{
  "d_model": 512,
  "experts_per_token": 4,
  "d_expert": 48,
  "balance_loss": 0.00782,
  "balance_bias": false,
  "groups_per_token": 2,
  "init_std_router": 0.0286,
  "lr_router": 0.000325,
  "optimizer": "soap_variant",
  "lr": 0.00234,
  "beta1": 0.95,
  "batch_tokens": [32768, 65536, 98304],
  "train_tokens": 602400000,
  "steps": 9613
}
Below are experts of layer 2 (counted from 0) of a mixture-of-experts language model. Rows are named router (the router's row for the expert), gate (a neuron's input weights, with its number), up (a neuron's input weights, with its number) and show model dimensions 0-127. Each number is 500 + 25 x the weight over its row's rms, rounded and kept within 0 to 999. Numbers have three digits each.
Before each expert's rows: "mostly gets" lists some tokens that are sent to it at least half of the time. This comes from a sample of Wikipedia text that the model never trained on.

# expert 17
mostly gets: " from", " on", " with", " in", " and", " for"
router:514488495512535456481497526516490466498530528504424522490495447472495478470471515493465475486498561468500529488467527521496506529530494491493481527544491485487455528464535497487489532495474495503498475477517506530495457523502521531483533530548499472508506506497523508524484522495484472530507512468539494521502522487483506506474533519512462453454501500548449473485513510473530495467518
gate0:517477530513499509490524516493477474478501458451508489481461509503514501504507483484499510476488527500539468415503478484517526530489468524506509503482499468500528490476483428473501499530548471519482520503499544562513498533502472508494454539511483509539529528490467499508505508487511510477506505552535472441525520517455500512502476495540496535439475531532487511513510514484494449508438
up0:579505493513513505523480516485455498507511454468538533502508515491508502507477504521508477485516500502481454488466540513508516510516499523502516501482448466491515499509509492495464499527492520509487496494521500492517504490539516500501500514486461495511507513524529518483524506515500458472489488512555501528525490484506478455454493503532493469508486510496541525467504500489453468544505
gate1:513558493498475542485471498504515445496544495549501491485507497471523530499504512497502503507476488505519518512468452515525482521483469498528496502501471492486551504502512488477468479554514504476501500528498500536534564503521508510457529490503489501499500537508484500512446536498513491440499480518509509497487505475489523483486476449497413497502483503509505496528510504494458490525497
up1:502508465512462531485499448486463440505506440515439471471451470497522502536447524512493491487505505512464493511513514590527486467485491535499491490502505463472527523516530529515486478508502503484491496472494458526505530499504488517470517521502439491516487574494502496494487496499448511473523493479508503482503504492499459495489487492451471504520503502510501471497534518514506474517465
gate2:478505530458478465506482506533503510507473483511496478500503529488520449502450513493501451523500494491551521501475430519483466469574492524452531481523502487479482495506508450496509487502520536432545497526526550517472488501495529528512500476509493492548522500524492526492533479484484497486490539487491529477469511468500481533525491466499573520459525474498535526474533495493445483477495
up2:493496500515532479514451461529528487501492493492539534505508500396543537477489506497503513480492509551507460486516469502421507520442518451518487495506473504508481466459509511506513536497476492515500517526513458469502492517531469502477499502504496510526509469503523477501512505515505497492482456459546459467502520503531499510506468503516516503512493530485498502488542505483471508503506
gate3:486450502477491488493478516517479497475523517523488468514460510467479538513502505494498459497520498478527521507487466494531505503488501573511528508489469515483501482508485501523539511531515497440485498491489510467490484492507492496501505477520510508494533508489518500483427483511513438512527443473499470514528495443498441513526500499495492483502499535505460507489467533503496494511495
up3:446471441532533482506485493518543498483511541505487499462486495550543471524526528455491525479513480516524473495502493499568501487489508439503497474521500510515460514501506532512491456471490511463499527507468466476506500474481537527477501543496494507502497471512497499492490500498480499475496465553491506485537495514524499461490466513509482463448525513508489472548501468465499504497459
gate4:502505507512554483488511460482496467482485459502502442515498500507504540485502478517497440551469521470517498505505494508503509478493516491464450513514463465493484499512509444513513477530471490504480492482503512475503550488499443475500501482502447492485462454501496503491492487482499452490531481498495528439518548489508477507504506541515490481497459481495506502491474486472555527519525
up4:475512455465528484480497462491506520563460429505475514554467497497518470503469479547512513499501498542527506495492597522501515483498492500498472491500478523487514488526520524481494517525484471512498523508512490510457495513485545535467474506550491511520529507489499500514526493512489459505508531528489473504478473511497480537448492480504467524539539482545515518527499520524534540441504
gate5:503495499469483489454500474507459509492490502478527488481502501523565523459495516505523497522527491528505502502506487487492435521428536493498487499501477521482523492495503532502519497501492486488491527558481492472523533524511549490528515540518494503505480472434471502473513529450482473448476500505468509563487485514465498487492499503526499511492476481516538536461510472532511499532506
up5:520494497520491544457495513500514472493500487499496518521476495525455506501480489454462469506516517427545482478548520497528526519524525502509493498482477477426501503518522500534526507521502505492542484465513515485484516484521433475522459498493542474483499494519498491520540518488502494509504523478529504515415524489498542472522529578502505505494525498461453495507504527470483516550496
gate6:542515523500500506496478521522458502510495500469513549506503477525435504495521438510519512505561553489484469536501518502553511498482494543450485478484517486513443494492502511520479494491507483471488507437496503500470558478508516452495484495513493496508508492528482537483484515575483512500497514490521475519525532505465490473500468518533480464492502464538447487480516518502519482505523
up6:542520500489537519500489496480449492503518476445510528413521495488493509581463491492483513536500478498516458505471490485457507502479514464489539500490514463467487479484452516509460498500542512522518543500537489497508500521513506498494446455531432503522493496476560556513490507516522513496473512509528500512522487502478511549511490515509488499451495474510481494487484453526463485535442
gate7:512464490516506503460477488445515471517504473496521517492485522501502478510533525500486541476460483513498449520475481486461494440495535494509483512518480489500492503497483548495499489542509474470534494498500481482517474517487501550486515498536535468516496518514487500520550497505549474448517494510483516469499476500497462495522511490498487502499501522515522498502476497543494521502492
up7:472492504499500513518488450570486507449462509527503492475442525473528531489501488536526448526501501518509501508501488503500501517556503500475484469487484499493500525503505490482488526467463504511468470532508482512489495492507494495530525473522515564497502480507481513469475458491466493500486518571487471508576504486498557471461486502497538457499509481501503502497480496503490497505494
gate8:483542506526483505502508491531480510510498502531607499472457500498447499503482482503507519497517499481495474447491557500484548505503481506474527526499505468474478488509532537498500482447500458520453547521530511469506524481518516518505497496508462522509498486525549508467508535484506484508537494476525505493532496510482487504452471469502512499425533501523483519498543490484483504486500
up8:514501521500446497499525534500478499498509504517498498532509470511542487510486520477486459473476531492498520512535508497459499495523448495475480490502503452478492494471454503508515499472502535512526501480496468515502480454491521528502507484504548500529517515486460473488521473499505490493520513527511496530518529565536510498526503491472555464513523493470494501493496476493493506504483
gate9:515501510527486525498523496505499541524500498498494521501502513499461484498498506509479465515476514500533510495572519500453504451459519475488474484472553535538497571473586530521414515518455493507516530519478496502500534543506490500471497492485524488483491521452491496508514486539468490500489504533473533498460458491500466501490486523498498485502512481490492452505450505545531533453502
up9:532457501485529466523508477500501559531487422494477527467449489508499492532503460504543492481491507522507496512514513488531496516523509539488497501483507535498500492496496541487470561499445503505515498470505437520537495521534484519480500517493494499490481460496493473453496508500476541524500477537492506487525500501462591468484488540557514518510519519498515501498504505553532500529473
gate10:576481505471544493531487520515514519478519518472499513533525496503479518506504470505542493497498508504513488540518471550506513455453469499501484539500494477516484472527516506516519515494502509521548465504500501516502521523503472499495424476565477511477491481500489475482561520481496498523492534514468452492503509475548508513482469498514499491544487491547519491492534525554539513490483
up10:447503500539461501487494486502504487523506487500476468434501523529498528447507466515503454453506469492501501474487502501500502500531527482471498508501515441500528496481459528494483510504507518582515501522494533505484514468521543480534530467466474488425509499491495497512476469532506444523539487497483454492504478523502468502517555523437501521467499519502494559475514500463504504495513
gate11:500478503510489500502496515491531498498494476511494503504502502498505547489496492489500498512504497493497463572507507570513494537516531570537501483530500500501513456466516465443545489470489473446486531506445501494502490467488524505462518504502478448519467481496463508506494479500497497566516485461481519535494486492466461506479497506455533504540500513499488519527500476500484498503492
up11:496514483521477487494513462504488509522490513498530534534543535500571506508474505513504528516471501486533530503501524468464454538469471512465478500467499519496515452533488498462488469505515501530441530520489481523519498480528503474504521512467572468439496492529544493500504529520471498508563503479538530545513540436469470558491501504492501498476520499473506504487544535503498519531505
gate12:507550532528510513510485543483491480470500514511506468533526545493489529481563528476504518478540520480500505502504505474523485508447455533484510490491489515500509497517497523507500486493507510499463476492490534493492562487455557456508526518510523506491492499501496541470498560500538547518478558500545476477487498524532442520481474547488499500516492502488498481507478491535510504490497
up12:495510455503504514499586484504509527525495526528513506517472498490500525500503524536513525519491524471460486491506514490524504516463502499501482501521478499490500506483491488504485491472520476531528485498533486527490496483478519483495506517492501540536539494520485492484528531501486488547508468535494481498459498550490522478518505490544543501521507497500508530491520469480418498480467
gate13:511494492538492451450539495474503487484498505534453507511526505493458514542485506486416504511484473503525459480509488559482516499482527491496536516532510500470500471517463493460504498524448506500545505444514497540512459526506496553507514538482486465511489458495485506513492499468464481459519514483480502484495513534452497498503512490516513513503500499455514481497496533504481487482508
up13:502505479504513500583503504512494503524547487493484548506486554500522502540490477498532491446495513463492521508485499515522501502487510471515475502480478461499494507497498548486498483542524510474500498485503448499479507496496516502462511493483491462506494528518478485530509498505492504515491496493499488543491518502497469491486506487460479511508528504583517494495520494524510501489455
gate14:505554533495492460493517506536495512533471552485444445576506509493517506576482498517496505492502502516504507507466525481543517494488487505517486512478543515533456514481500500472517447500488532481498503464508485522490485528514516560494518464497475506497507527446492481528475496488515504491466490496537489546519517477527507507554438462466542466506483474476503503501503527520551500574487
up14:514501503512480541549502477486516530449494508499511520499509515500529534502492484478511512458506499467494530530511520501495539531509489517464500548484516535558535505468520517525548509499500505546473500501472497498501466509478528471510544500459522490482509547498447501500532502495491528473491504490512501498490501527469503503500500551486526523570531515527459498484479474520549494521463
gate15:495501498508482506454510497504489533521487543482501527591503485495514467502510533507498514506486583509464518504504501491527538548458495529491512514503477520461495535500493480464501546526500497471546468486504498478430459528437484512506500514461507483455498477487490462495469496475502494516499498499501510496489487459500457549487532502494492514502521496502484472556520507492460521496519
up15:508499512507495487478485493520501499501500504475550499447462497498457494505490522481480539519522472501521475509490537510498508452465488506492486470507458507527508498507526509507519482497472563525512492508547535537506536494496494443521517489506522495514458494466490524478466538516511485503487469473489534488477545512537530469509495512496501568514541500530536519503497513549503487477469
gate16:462514503507494512524504536504498505501518494492487519522492498487522511529547507510578498501505557508495506437508500576538462466490462506557533499495458491470515468481505503454499469508509500477489515497562514492483500499512508498500489515515516464478484528483531517487493503490499459480524492498513476481542466537504549495470523463465477546494501493458502475469496464463494497501457
up16:424501474487502503519490503514476517483514442487468490498510518486458536503499520502556455478502501504489507550516518534497510501496506548512479526487492495510473505494488495503486540487499519515463507457486501488473461502505497500501534505507489495495497583518507461488479544520493479460501499556506499494497475507519531552504499508499498501535479499480518520498520498518535531507427

# expert 0
mostly gets: "berg", "son", "ya", "ki", "ka", "kins"
router:505501489511477499479497519544525479528491476483483492534507533501512473528504459461518494508475542471476489478504461517519465531447499496477537507498502487440469475522478506483501526482489476470497535509481476455480485443459490466487510499527529527522515521517496482513481506475503518497473489532481528537460486521505483493484439528467500472500524490514494512476530536458494498512491
gate0:506515495531504500492494491558510479473505491480475505502510467519520498493451514497518493509463470500466494503507492482450535512467459524451472562539504505508497499463452497494510497476483511482499513497507505530461501518498543510487501483519479477509482497478522451463466564515495527448482494522535506469496490504515514487480491533556447490502515504488538537499516482501507562447501
up0:520504499460498479517520505493495528484494500533494491533530547523485496465481552471502535535544524508507523486496502499500510549491507475519497520474498501557409540493481495490498517526500514499496509492532489450498541472496498496513514497514511500504469508511510525501540483489499454493464566495501503492490530498484522500560535485499502493519489514519444494467479520498498441500547
gate1:465485513558549509481493497463499517502503493527523497493477499494478549493538527523478489551468574498536488478500506517494512499491518493532487484542541492471446526481489462473499515519497499519499444467500491483488539496492503471474498500500493538505423559521491501492504480536492505508516504459467500502541495495456497490503529475441475499494484433477480485495503508490505498504522
up1:517488506488474493528478504533519457510493499486496507494515477501545491510474487507469510457550491507492523501497565469509460516488535528504482524459518473475479501498452455484533476475477491492493522531503491512538521490526479503501511485515468482498460497500546568483430503463502474481521498515513456490507476489514490493519464475478544518531514509512510486499543506493491492490483
gate2:465490494503527526582539500494554499452480497502493547485499503501481508504466484493487499535498493494489490471495526548507500498497518462457519502503488504494508502495510467479491498511499515476444500502525509531466530486486497537491543471511508450521460471498485579476502516490482507513481522533505476507516474426522507475493444482501476455493538503448509512467490505537518530460461
up2:507559505506490520475468466518481496548488502526503503475507467500502499502479490499533514501528492502504495496483478484430507536516524498504493479446535467450506477522504493548492484480503468506501450478529522460508473470518508471475454454455489471499503494492494511492454499472492492517528475504493525471500513541478512487509532533498532532543485494497472485527517530518511486516513
gate3:485469522489482478491505490534518507490502540531454478543506499498506518506506498498522520489472494543503495481487463518490499511538503499497496512522521486485516457480460525470457471520519485493504487478480488483490492500512509552535492491515448500498448452515498495491472504527462511478497500489460501514441501477523462507444470497483491484472436493518480474495480492518483495483455
up3:474510481499520507505529492491513483456498509484490501492459488473459495498515545473509499501549522487522566512483511477507495501500496545518487525522527501519505487509489500466500496504480512497541506504490527519479535505501509437539524520487502506492528552535467534505480504535508485510477532520481512491498480512464556552492543514525473528501498471438522502509460500467523535444484
gate4:527557540486503476505523500449505494512505494502457512440485498503481462502517500528512523508515514480554535493499514569457512490534458508514501527516493501506519453520507494519487540486505501529518555518558547479509526485506495513511558471530470476439505499477522507447475539533538528518513511503541495506492506464485502474483510485479519496523445523527485503517511546511442548526484
up4:462510480472499508491535481500512490494498474514519504550520540463486442508490489546506499471518532421525481482503547501522514563484500502508490494469514549545427481519515451499514523499510498501473482498528484479506526475453513455504500505551477492516460500546494508477493489538518503489504481519508482524524516444464504525512498506495531481491492487452527501514518516479487547532503
gate5:519505540490505529531512503527523520468528549493483503463489496499502527506466504504515494520510502510505527494540503484512505496518503520545477529535493503501501467510500486514494446496533496528468519497472417498436518483506484524488501511503500498530489544509500496528516507498482487539499509521494503537502500509509525484485498490503432490541525513514547494505447518489501507500508
up5:492511472474502494526489497512507528511528487456506491500520512482456503506504497486492517502466535492501500472457455523523458540491481480478482480512534490437484475483409495492451498488514489483479497474501483538533505459489502495534515421471500499491527516485519498491484493479510515492502487504478470501513481458499500541485532505497477471493504501458493492572508494517517516523492
gate6:491569526510485479517483503494521507542483499511489548472478458502520497504498475471532541514564499491546484492514509487500527512501520500502484494501533516517495483522514507506451463505435489523481505482445473455515492514528506519511471476503470513523468480548455493464511501528552535559489476480494467507497496555496459467511512543436500502433572525499494487479497484530508493518542
up6:468512506521545528496525479528491478493529520427516519499469537515497496495486509472492527504510585500501474492509511477517513489423509518546530527439482510486512512506533492490459507497493473523512501468503524513497481460490522515497456495494538517483462511475502503503500487488504503563505524529495503486498452487560528521494509485503509537504520480456529513487486445536535522468507
gate7:494496493533491550484518496474463515482499428473500487534504482552549483540516508505562510481501500439542488472541490524511455488503505493489519518506502478462501543499483482493493486496524497513522502505467491523495482458493501513476473513507480488483498539535505489472466485496455525485501512480493500496507522521485491493458518496474492475494527526522495516562500523501499469532483
up7:476545502477482498528505450473493483513500495509496461495464551526497530524559464554505458498513496469476469513544519446496491497494448503496463490500532531503470498508515481514503512462534491538428518508473509498488507502481494504517499548457523482561468508503486538535500518517502515489503531503494498492483480490498480530462470455485498511491508505494502490514545510500490504502499
gate8:499493521536498488506496453505496483482533485418551458491507447537505471481504481499477485522486510473509506489507496507494502533489474515534506543496488569497532508522503476480515501569485514522512495522465476564491509498478499484495512507509511482555482488496514484490467522470491479485509503510492459497532494477433522513524482485499511500499512563494518513526457520522504504493503
up8:525498535488501489453494494410482539520519471460498485512520500522456485488469496500483498490498555429515525493571489522476520525494496509514497490485509486494496521503512492487443496498508542465434519452501487492453500540483477508469558490545518493488471483506488520479538492480517500481457496457536528448538511490498507495453518475534502498490479492495455537480489522504512544531525
gate9:525520521498507496493562492494421508471450510529493469495503527499457478503466500491506475543519487489528495495498535457497488483593506498538548503531491504545502552514544523480512529479522487496492494539488471464524534466509507469490498483515503554561502542528498482527505506515548483507486513514480486497521483498479480575498531505490485497591529526499498528496519499481495493523487
up9:510498480466486504527530494546477469507556471464517507484459535499526484523496516485451524476492502496512492490501494462540462498483508528488530537514483518516499483512522476467531523501477510482502508459480519552520513476515508494486473503508469508501489505472509466530470483474477495506515577501516475490513473491501559492523510471501512511481502511523504504545520507571501509481469
gate10:471448485480501465544495480498495487498501533485518494458499460534489507468498460516504513526503473486474529473514499495484481503482500524512461451500483526506504489509510485492533473455528480548494501493508512479496507521525520540464538490505490500516502476481475552449535538491498502467507512494465528454501524504498500543450484494516515502521509555507479506527496511504499483513491
up10:482500526501532492493485461546491512482506485508553521520532552473513524517494490498552503502525531501500482473518502465494461500503498492483517520509488496522484513517489534518510496506450503510510507531499501501476420509537463548503452478466523497494511500498491514476507523503513505454476526509506555536506516474477477495511492510466497534513485499462525478495502486470520451474507
gate11:511541478462510496469562531499500462506505515454469477459482500498517507441463468518532521487496471473487505500510479461436456498443500506480457487532455467491480468451496489518540487507476501496473499501518504493540484487531515505500556496541461456539499480493518493491515495509464457521510487519501523494495503488515511497499500504482473514514514474464503505502501492482504522521572
up11:487498496470514484530512492515519508496501501522504500559501534505499497519501513517500482498534526502515489501556529490432502443501534488512477487470497508460522499531492549472462534455527502546497508487491464482491432509529536505525470531509509507531484481487525552539473456505498461460490518490558501532470491503448504482483503527500501497496521532524498567499482452490504483498501
gate12:467487524467454495500515544513481544509492527515516500523525488492527499471478492481502472562473503506524440524592496461489496486502509502438492514493542522501518468493518496520504505509499479477521480488505430508502500504506465501556498537505473521499507493522462540558518482514470491449439498483481519517543499478495500515507478493510473507498486505491498513506484490511488481487552
up12:479504495530502503512473471432462498505499489444490510544478502497494489505487500459471529486520522507501472532463497494499486502475500514497497512485510500500511514547521500508480480502536492511502512519526486549562522475505530538480450483496568528487499464574519486486490465487486486492484524486490498502501539505509552480420513472529497492501513497525472523500514460463499500503514
gate13:474507508521501480508489512502425515505472485497517445516478518498493488539495454538519501482495471504487503526502489511533529505509497498535519497462521443519505477502495505506432522503515589515519483533498561492495498490514459507521490539522519499521479499436506498492500459467501501481496474459485502503481499444458500502452480519511517521494499478535458499497490459501556506479500
up13:479483500516489505539539557498484494515539509510518493545492494482527486486515493528543483458473509500522491480482503490478495503487488499478470515524471540471488517490495514497498496503509498503460481501497538511479499503535499522463512510503487527490503504482555457502502492537485503505414492530499496486486510506483485480505508520516523581540498436498496515517497467531472501513506
gate14:471484485519470482491445527483482499502490472547496530471499463459509470501517529458506428475547483507503518542501506501454494544515511487495478514541481502482544435434457505480471497500468516504466493477531551524514447500513527526529534493498487512490545485504547463498533501468500528517534490508484505497488495525496503491494440539476460486497512491503488456504532498446507569497557
up14:482515496461503503472499505486487506490503478538488534462500502514483490505539510490499525508482491515475523466540481512529511429494491502506489497513507499478492479462546503484513466489471532481491482527499508479484440504505531490532482466524492501474513492476458525543517505496494501505504510457518525460460549521524506496497531498480519512532470477491503528523456522515505521469496
gate15:508513522482498491492478473451512503538500500513509542490520505493452521505513507495502519532498510517532466480492482440505502507545510515467487518498539506487481461467489459492465465515488503489489471494546508491531488435504554529557497509489486504485553491530492498498494532511509479494483518469469493509494480500509491514473511534519493513521491461441495542423498513500491559495470
up15:498489508437565474444485481482546516513486490480470549481459506525497492493488516517532518489523536481516527543538499510498471489490470545471500466493446475459493480557504480565457507455525487498524569506513509499553530518530458484486548480495477525478514471493489526517465527475491496489453491516538491475501510451519510509488487517561495528507508540485474499510492564484478554523549
gate16:491518488514511497524477499525502498529500507494512476545461501512471431524499500500477483512463454516471486515533493487495489505466495533488482546499531469436520493491485490505502530499502492511505506440534477506496504510484462523497484492482539550551500572510500496527500502491495538491497513553537502510489524457536526513511497517510523507511481532507491469455481538501511493500454
up16:497489493501525469502516487493531458440479509503486508485492519521506497501437515496462493501503486470553517507512544467470501485525507496508492507495503499495505510503571497521492460474467534524507513546492526454515482495521491512467442483494494480485505523516511497487503484494483449496518485534523535500511503492529496525510490502539525462538546532494516555487507519451493461486481

# expert 25
mostly gets: " David", " George", " Thomas", " Peter", " Charles", " Henry"
router:475500519502463538485441486503511496473489509474492484504462482455489472519522503458450482503528470498488472484476474518518522514476515537517508518473470498479456485483502526502521524514448484505515533505532522516495450464481526499468456526513490531488506515471510516481511514517477465515494474495451509524516488510495432521504482443552479528497492514475516514499521529492522510505541
gate0:484522550477528493501484503480522497506488533470489498478499488464415517538487499487509504447444482516499484476515490506498482519522481489501527475517524497486483527450497496498456538489493519500506530507510518506498478498515502520499492492524553527494505519498468509508479515489524485503486516465540492528560436545514542524475491517526477456484567502484528535467528487492525520496514
up0:566535519514497509498515516500498485499481457515459508495501482493520473487487523422506509454510460539487520536460455533495494513508513528474512493497479504485517406511545475473463506522551512506515506480442506467496493481496580544465507500515545511524515486510513534499508508460486490488542490471536493453507500491534514503490515513459469531472497515528559528534491507523487505490538
gate1:499493510484483502480475521499470495470454505488521496475496522559493478516501511551503481497500514468498488471504481502501441472498468476469481486499509500474530486489555559469483499507492474579535506525492478547506488501500473494526559560494554562474518557483558505470527482502424499503511520466509500471526549491490503499530534509485445474489494510502543523498497508495531539511570
up1:523494506496496511500486485497506499516524488493505512537524473448547489434519476489474505508503483499500513530497486508523483500483498517523515525490501525539558511510480456500541496509481477475510494486489496506508543513454507524480482505502459501536488499497479503559480478493521542442471473499499499498491529492486501498484476523499534524548523502522503451503501501578492498502538
gate2:512489500500474523540502500492474499509483496500504517448501461501496510487464502504515557462487485543499515517552496502562519456475500518468501523513492504512478482471479438510487477500487540501522492492473520511512488511495455535493492507529504506517503503478477489503500494488498520501472491522503507501526500471503528533544528483454468487518494515503483483492490487492487516549499
up2:481484501499471504507493497429497496476513503525508500501438509520534552488524503503477505525480516536491493500493456487476531499510517487524499432502489455505495501482511491503498492505471438498517506501495543524504516506501491487496548497472497494479479519502506446486499501499518482502508499505498490494505525505500517479488506516477489519463519518524483517499544565481496520466488
gate3:513507508460511527506516495492482501499501506492487505532471490502499483501480517500500492486490470476494493530506508447531512484525543542489474508485484475502493531485452443492503467482480497527524507501461504535518502496485514493481531482522507521482481536502524503482478468483499446517463491524543515485516459513469532491505558486517462479498529518497503584499502507496430552488507
up3:464515527470495535512534513559488467503511511431494499528524461529487501503518497488490485484446458511510534485490513505444490481476539511487455503505494457512507527456497444503494517471481492521495484487540511495462482512503504523495542489475457520498501490516500460468535505505506511508496490501506497500570491545561506519529505506503492508500509477496480468525508502526462499532502
gate4:470499507443509560516521525494499473475505536498472485475446567473504492497513499497459506530525552516515514535520535501547528491497495506503490505519501500470491486495499476506475524502506497522524544467532527526493490495500483495511457504531513546528518504509483517503555460496497518517548508499476521482493497456464475529533482514489488551460515500470500485536478462496482543477528
up4:489516500511467483489527493497452504501499530528468509506502481501514473511536503504498510530491533506450528532581484501467503499518499501505495479499458526476548477503512514517470459493524540477492533481499525503473498500501474482506518495496478538457523513498518516500506457503488550444515529453467504491502509503500511483465504531512496495509499493500485501516496496507516496471532
gate5:516533493496500492565537491496496541493539534519503497498479465518496512446505538492523469532512479482504473505515483523505504528523504529534476499489505484459473499491524509504502500492501509459522494491472498507481493538519485506483481512500533500513455515536497502513458505471528552461478543477500495539527489487545512495455525478537492526505502497504520479480486457495493480511522
up5:539513543532503483505524511471497501512497467493523502503472478534504472493495486500518453533501543490497513529513504519472494503472480484505473527523537518543528531522491513477498489512565485487511519490501496501513479537500472488494503478540471465512505497540500514557564505503495462462477537530476460497506479505512484510501445526490469548478481495469488422506491485486458502432533
gate6:532494505473432500518470495517490478523464496512486450507540506549473496512502485465509486504551496504499560503509510470488489500510483485494501499527483502521452510477502517503525497494518512526527389499491500491540501492499519490486513478491460548502456519454515490502543526545513482536501480510496557505518493489492568493507500499463487534497482499472526505510481506522534511529562
up6:502563462514502500484461514476529476535481497579527446528475522461500511453481500550505543498494499484520502495547459510497521501472499500511533535468505466472478483505468483498511539493502493493497548534533513469558455498474548495528496416519496532426498503508513496519478493525505500492453465454502495499458496552471490479499465543506494545499507542493501500477481435490527476498507
gate7:530436485500510500509480542518493504524506509485471496530515501494479521498493492457516486537500523450470487509578520490488534511478500486481494480509464499529529486496507434483486497512532475499498489486503490484514532493494516443496522506488504489454506475531477497501514484518487503490500489498493506526487507519428505500518489471492493509496462474518478485493529533492456459515571
up7:506505477490488556502510463509497504479498471491443477562491486535470488502528465450526523508499514500493501549459469474497484524477515503479488523468503551511480509508534496494515534521502499509510489520488516522473478501501502501466495473459498514555498504498505467472472477541481489468473489561495449498471500535504504530498495519523509522485490536462543462529534532488476540503495
gate8:494529517479534492512503446493501477501499491534463510528502480461488495509492515518492498502499449443526499470498498542519502511480528528522492496475495478493517499498508491491476497458490469471471500498534475489503500494476495496507499505532507499487494475517500500501579549517508501521482511501449494517518481470496566515475483513501466485472521482527495498481494507520539503503495
up8:504515535558496470507504461482505489530520491480473517501521506507498501536496527501489499516486507481495491499488458519544483512498481513459514479480534489458515527495536506507456531500466504480501500490513500498507500522481486524528566543523537498506494511504531503459507494505527496523497558526500488502465502498502512505489479517500486526504492497521490537429481508479502509440486
gate9:491508512492479440509473493466506474503492486527533501517510500531520478503497519547501473491421482492505575502514498500540484511519491496500500500467505486495432539497481501536454494521480492510522500514508517460520537436490506492514496467491440522532498477500506500500483488521499550505482501479506524510503506506488520512540494498508523456512498496496523485513484500563487474533548
up9:506508460506507468528515528494523449495518527534538486528521493471509495540510506483484536496482473502485446495496486473488493510493513513513509470499477487512444474493511506480464498487541504485517539502487494505476544504503511533463486498503464532530487493484464521515443492479496501501501496459470434486483462451520497458522478480485485500488512509511462510523503579516520522495481
gate10:525511512459508498536500528517467494469479481518488522519569445489502490496535515501517519500476492501527491487495521533477483500548522505515483477491525492523499478485456471449501515541550494498499526523518479464488476489556516520449511462482494482455524521479545552502475501483523447514511508574506552464498488500502522503496516497513526501457504518510493499505475546543519483506494
up10:489442511513503496509523482495511507491561485497492509480496494491458474502485500481516522503468503476518501468487483529536544499489485511504484513504515567582511507500513493509473471505485499420579505521516462518507512475456527502541498523498490483460541510478499494487505579480503538493544540503516498468494498509494518502499512495505509486474493488511454518472500485536467488497471
gate11:476513497508540533538485515493525459503496510498475499487449501494499471463487491509510490519476475511464477502539453537529500478484497493411530517504518498525491493494468504504486479516507516468543464483499478486512515510481520534499484507507466515500507464450527540527510486515498525510501497460483533434490514473481514507512507554514542520519513487487579521471492526504501515539478
up11:501517491506453558537483523469527514544548518505549426513458443529488486504506501508465505524493506531533519550526493470480495530491533466553490452490469483450512506479541492515492523501472556501485464540459463470495532528519488513458495498495464518437478493492514497485509549473508486492514496541495502504481455485538452529510491541484537504485480499499488470467503541492464490512468
gate12:507489536481491545513501493467473509540557489455493545506506468527485476524498437499505496507487492509523467466517489494518529506500510478507500447528488444521502516476499508510498448507492500485525467494484483516486496502559477492492500479507557516472506541512514548523529487462535494534508517505496473518503491493535525503509461487489554502495517495503491503496500516504492491513499
up12:499529476486525462508499497516515510523480493501463497467515499512484561504504546521488531456509505492503504533470484511502488495512494502453461512505570462507513453501530495460527500499495493505474440476497537497482462494472464554475497493546473501542475462536484500488447529498490523530496511500448496499486472499488467470511478490482521499468500544536483545496484472447524507510493
gate13:497551519469525533506465500501499481554482482502507506479543457477549524515466500508520509497500486501521531492506502500547471494458521482540508490502485499397486462481458489501517440514483496469463485478495561517477509505487477546471468547515497521521553504527529565459516485513543501504444479494489504498534511489485511505529468486485496467499528457492528502519522496493515500458479
up13:518497497484493485498504497539532457468500483494543484515498506486496531493502501517456514473491558496492489403528551464450516471478475474490503507456478499546514487500552516496500476503469472479507528489491474543510504500527492533508534473478482499522445483474517511473486492507497511508498513498528511495477451462475509506537470489481497501499551475484466454538494505495478481524479
gate14:493533542492484496503524533512510506508514466494522531493491498520453467501516496522490495495474487479460467556517462491501497501501517520495495512541472498501454535495513512536488487509493536485504512549483500499517505474510495525499443516500470504547496490504464477499495466536508473501503528489498452459505487448514455506487474507493457487515502519502520553508502494529465479450480
up14:508487508536511492480494485443510511481499477500519514452477515505513502500589571501466472498519500500496497506432512505478510499446545508529505512487481536526470488508443480502453519512484502532513502504480504504480518523488545539474487491505469483509477480506518500497503498488500472497506494552486522499516449466510507557501484524534520471476506501481484493510447457475510500508553
gate15:421467516503486479490499462508499499505466496495540494506522409503438499500510495491483501474513479540493505526510500445504443507524546518458500504481498534547461511517467511487489524514514507494489488513477476567497483514502497512498489491517495496543439498522504544484524479507499532496437534540496482523491496457487484500521441498502484510497494511489529535487506494497509460537538
up15:494506476507512494482501483511510526501474486502534507482497495497497498472498537527506512496469511502473527507497506531487508488500488455500580463528584502462500495500499461498505498520523462508507539505502514561489499475502451484539500488524524463515488434517449485523513498509485522497493466518497471474513490493493464509485469548492483505503471508527507501552449457515471522467470
gate16:484488551497506501490523488529509549438501497531516472473520532501496475491426507457494496498479532434493478467482471510515501496505489555500505459495503488534520459509503506493446523535444499535541497494503509504518493510527494503492500500517507512522506489469530561500524465505454480523512522484501468518497512469464481529508507516520513522463496504442534487491488502509496512476452
up16:520482526517509460518461480496490505483485518530512475518491520465472503480560501449529493445510540467541525501498496527536504490498506503521460518513536488539511547469454446499481500481492482479476492537527527518493518500516496475498477463572523497441482494502532501518498501448516521482478506456488495504518509481514493476519489458579521468533506485474500503507536487510505500504482